Experts of a small language model: 1 pick a token.
Below are experts of layer 4 (counted from 0) of a mixture-of-experts language model. Rows are named router (the router's row for the expert), gate (a neuron's input weights, with its number), up (a neuron's input weights, with its number) and show model dimensions 0-255. Each number is 128 + 32 x the weight over its row's rms, rounded and kept within 0 to 255.
Before each expert's rows: "comes after" lists some tokens at least twice as common just before its tokens as in all text. This comes from a sample of Wikipedia text that the model never trained on. Tokens count by the router's weight.

# expert 4
comes after: " ", "201", "–", "200", " (", "."
router [109 107 119 124 166 171 153 109 142 126 161 113 136  87 152 124 174  87  97 117  60 122 105 172 114 118  94 121  77 100 119 138 132  90 161 111 111 115 130 108 121 131 115 139  89 115 146 149  89 143 177  91 148 140 177  61 146  91 156 155 131 137 121 105 140 128 124 131 168 159 127 126  42 191 155 152 101 168 155 123 175 160 120 100  91 158 202  61 143 139 122  85  52  81 151 163 130 138 119  66  91 113 104 128  94 139 111 155 137 148 150  84  99 156 153 120 129 148 151  78 118  93 117  90 138 191 164 104 105 100 215  96 180 193 146 114  69 130 158 121 156 106 109 151 120 151 140 160 100 230 147 116 101  87 144 121 156 168 124  95 122 146  86 123 133 134 186 143  82 101 164  95 106 128 129 140  89 174 136 181 154 107 122 141 104 161 140 155  98 125 118 117 118 109 142 122 134 104 123 138 162 107 128 151 188 126 178 140 101 172 132 124 198 110 118 163 110 145 128 132 139 152 119 133 205 106  97 112 150 162 187 106 114 134  95 125 184  82  95  34 131 148 164 181 190 176 164 117 175  91 153 104 122  76 186 125]
gate3 [134 181  67 160 158 174 129 113 140  74 169 149  98  92 121 121 155  46 101 178 140 123 116  85 128 132 109 103 171 145  56 152 150 173 148 175 119 124 142 141 165 104 106 172 115  97 182 151 120  87 130 107 137 136 146 120 148 111  94 155 102 138 107 115 136 138 114 105 131 153  64 209 100 120 115 119 150 128  62 111 148 138 133 151 132 156  90 116  55 153  85 137 177 157  96 124 107 108 178 112 124 111 110 173  88  40 117 169 120 112 156 131  93 152 159 134  97  62 155 149 113 185  97 102 164  95 111 146 121  93 105  99 142 136 153 100 100 132 178 139 125 147  92 115 164 185 163 100 167 113 118 171 136  73 147 152 142 127  97  89 176 205 133 163 149  89 134  86 173 159 115 116 128  96 116 136 128 107 203 142 127 106 165 121 129  62 150  87 157 125 186 105 192 124 139  78 152 164 131 113 141 134 111 161 121 129 123 160  99 127 131 146 188 105 169 189 117 176 155 141 155 128 102 186 105  95 117 100 178 166 189 158 102  93 175 135 110 138 153 153 181 156 113 114 202 108 109 188 112  78 115 121 131 161 101  95]
up3 [121 103 150 177  85 146 136  99  94 131 181 143 127 160 143 192 161 133 124 140  90 171 102 115 170 133 104 108 164  78 158  84 142  54  72 144 121  70 104 161  64 145  97  88 101 101 156 139 103 123 129 144  99 123 129 129 144 123 121  83 154  96 117 122  97 135 125 111 103 230 126 161  37 191  88 178 158 177 184 146 133 121  94 131 129 123  97  97 105 111  99 120 151 101 115 131 119 125  81 133  96 199 104 115 129 131 143  44 153 154 146 166 126  82 119 132 147 138 142 142 114  87 116 141 129 132 165 109 132  91  87 184 129 157  90 160 118 117 149 131 106 132 111 110 154 131 185 114  95 103  86 118 154 148 121 135 170 181  79 170  96 153 133 117 123 158 145 111 104 115 163 150 100 145  88 149 199 157 177 133  95  90 178 175 121 167 144 175 123 172 172 189 169  47 113  72 106 194 157  90 127 102 133 146 118 143 129 189  84 145 137 175 127  89  71 111 128 114 130 166  84 148  93 157  87 182 145 151 102 142 139 128 104 105 119 118 147 157 132 139  86 103  81  91 100 135  67 162 171 112 127  63  98 133 123 135]

# expert 6
comes after: "\n", ".\n\n", " (", "\n\n", " \"", "-"
router [158 119 152 102 132 125  72 103 114 150 126 134 155 117  77 119 157 111 101 119 188 129  82  72 153 146 157 134 183 153  62 190 110 131 166 162  99 111 137 136 128  98 104 100 167 189 145 102  72  85 203 152 132 151 147 185 118 128 114 109 132 122 115 169 141 186 128  84 118 143 126 107 159  82  86  82  80 102  81 191  83 113 104 120 180 171 121 202 136  90 141 138 136 181 147 193 183 131 160 124 122 133 157 191 161  74 132 120 148 147 179 149  98 195 106 126 123 105 138 130 165 138 147 170  98  92 151 130 160 107 152 113  69 110  95 146 146  87 109 195 162 117 167 160  98 121 102 177 113 135 134 120 125  94  92  91 109  80 109 102 117 134 114 146  46  99 128  87 149 153  94 111 123 132 136  69 102 121 150  89 105 138 111  90  92 106 163  83 164 163 110 149 117  94 172 155 170  71 159 139 169 138 153 115 124  83  95 130 138 136  72 135 165 134 108 159 159 114 120  90 198 202  91 127 149 106 187 100  78 143 102 154 110 118 159 182 130  83  91 103 144 111 131  92  81 107 142 146 100 120 112 118 145  88  89 128]
gate1 [169  84 185 156  71  85  93 111 111 160 126 148 134 149  74 122  89 116 109 140 108 138 115  96 145 159 151 141 123  92 135 183 139 117 101 107 138 124 111 203  57 116  98 150 121 144 107 169 142 106 117 185 113 142 109 115 164 109  70 127 109 134 111  59 142 130 105  71  73 168 129 127 111 154  53  95 118 161 114 121 148 143 145 122 131 139 139 137 156 160 110 111  98 144 117  45 129 142 136 134 178  57 203 113 146 162 157  95  86  45  79 142 169  61 125 108 142 139 139  94 170 127 158 106  79  95 190 123 167 113 127 181 166 152 149 134 142 136 111 121 123 166 144 137 100 113 138 137 147 120 117 115 125 184  64 108 122  69 137 130  74 181 107 200 128 122 127 107 159 158  95 122  87 127 155 140 106 173  97  70 166 152 146 194 155 174 190 159 106 179 203  86 146 148 131  65 114 125 163  70 182 139  84 109 177 141 150 115 140  82 150 174 119 109 153 108 149 132 124 145 139 158 176  97 129 102 110  97 110 133 125 122 138  86 152 148 123 124  96 121  79 115 156  59 196  91 156 116 106 138 125 132 157 134 138 123]
up1 [169 162  97 138  92 128 146 119 207 149 204 206 122 126  81  92 165 123  92 188  99 102 176 180 130 121 170 150  68 127 155  78  98 129  78 143 134 100  89 179 123 167  92 150 115 151  25 170 100 130 119 145  99  87 178 136 117 144  98 119 139 121 106 100  68 117 139 118 170 146 127  98  95  90 109 160 119 164 124 100 108 125 104  89 194 139 105 107 146 147 120 113 137 150 116 157 126 114 150 121 122 132 130  38 149  93 159  99 122  80 123 181 132 112 161 148 152 127 147 133 100 149 132 100  59 171 134 150 161 131 121  70 149 148 130  48 113 127 114 130 111  92 169 137  69 115 200 123  71  74 115 190 186 113 111  92 146  69 189 149 160 106 149 122 126 111  86 124 124  93 128 108 155 123 121 138 175 126 127 139 139  98 154 101 161 154  90 177  77 112 184 101 112  88 114 139 200 143  84 149 141 152 146  74 140 131 145 129 173  78  92 140 157 143 114 167 146 128  72 162 111 169 122 174 172 134 130 152 149 136 171 167 137 124  98 103 135 155 186 129 136 160 109 108 143 118 123 163 113  88  96 150 109 108 161  86]

# expert 3
comes after: " of", " in", " for", " with", " to", " on"
router [135 149 159 150 186 119 136 148 108 148  98 114 148  97 144 173  73 133 118 108 144 149 164 111 109 128  70 160 137 121 144 114  67 125 139 131 124 169 183 144 128 144 139 113 130 143 105  94 155 132  67 169 117 127 147  36 176 145 137 144 188 104 133 149 123 105  97 188 146 103 142 137 164 162 129 163 154 161 120 137 116 120 209 124 140 129 130 111 193 111 132  93 132  98 119 134 104  96  86 118 144 153 112 169 149  81  96 127 167 122 124 163 122 152  74  77 157 125  59 123 114 119 174 144 163 125 183  81 116 110  99  92  90  82 141 132 134 143 143  97 180  73 127 123 157 134 157  56  91  68 120 156 219 115 134 114  58  97 170 124 175 134 104 132 166  88  82  67 161 122 103 160 164 119 139 147 163 173 145 165 157 166 109 170 143 123 145 153  66 136 130  70 124 131  83 159 112 189 122 151  98  77 108 133 131 193 176 125  66  92 134 192 111  85 145  83 115 114 163 197  96  95 148 107 103 118 126 127  84 122 108 106 113 116 115  74 134 109 147 157 137 153 131 163 194 121 134 136 210 114  60 134 141 137 115 165]
gate0 [159 137 162 118 124 133 160 173 110 155 118  56 108 133 146 140 151 146 156  79  96 142 121 138 146 124 178 133  98 103 141 207 167  86  94 145  79 151 146  73 118 145 140 121 120 120 130 164 110 102 105 152 148 110 176 134  92 106 107 128 116 190  86 154 138 185 118 140 114  73 131 132 176 163 163 192  65  98 132 133 146  79 105 137 106 158 109 110 142 127 201  59  36 117 131 122  83 102 114 128 100 165  50 160  76 126 119 142 100 151 134 140 136 107  27 138 108 159 139 181  85 151 151 125 150 162 111 105 179 136 149 100  94  51 133  69 122  66 155  99 190  74 101 158  90 101 142 165 140 126 111 131  81 127  80 135 154 131 137 106 133 109  94 170 107 125 169  86 150 149 113 129 114 142 151 137  70 118 140 143 160 136 112 123 132  93 180 143 177 126 157 146 214 109 150 170 105 110 129 121  86 131 133  86 142 157 175 126 102 117 167 167  89 139 150 140  79  71 153 153  20  55 128 188 137 122 130 157 142 145 124 117 114 149 131 140 158 147 118 133 127 112 115 156 144 102 114 154 121 132 144 136  90 187 155 145]
up0 [179 150 152 136 118 128  85  90 120  91  79 139 123 133 122 108 134 217  94 170 113 225 170 111 123  98  77 135 102 167 118 154 108 124 109 160 129 135 115 127  80 110 164 153 151 125 154 133  79  99 136 112  96 207  83  84 156 153  98 173  79  76 130 182 106 174  64 129 171 134 149  65 157 169  87 177 140 130 188  97 175 204 113 146 133 121 180 160 100 126  83 139 149 143 138 141 151 166 122 123 139 166 109  76 146 156 180 131 125  97 131 155 164 155 105 114 147 133  83 145 114 135 134 126 202 128 129 124 155 145 123 101 122 137 105 155 187 150 133 184 130 116 153  71 158 139 112 120 179  84 132 165 160 142 126 128 129 134 125 138 155  47 131 145 175 162 110 151 165 107 142 114 134 115  92 138 155 127 141 128 109 118  85 127 101 182  97 103  88 168 135  97  94 120 157 121 150 107 117 157 150 152 130 145 146 122 124 154 173 134  87 129 122 137 155  96 121 138  94 180  86 124 124 114 104  44 126 128 168 141 138 115 163  71 227 132 119   0 120 128 176 165 142 125 101  85 145  98 135  91 131 104 115 130 138 144]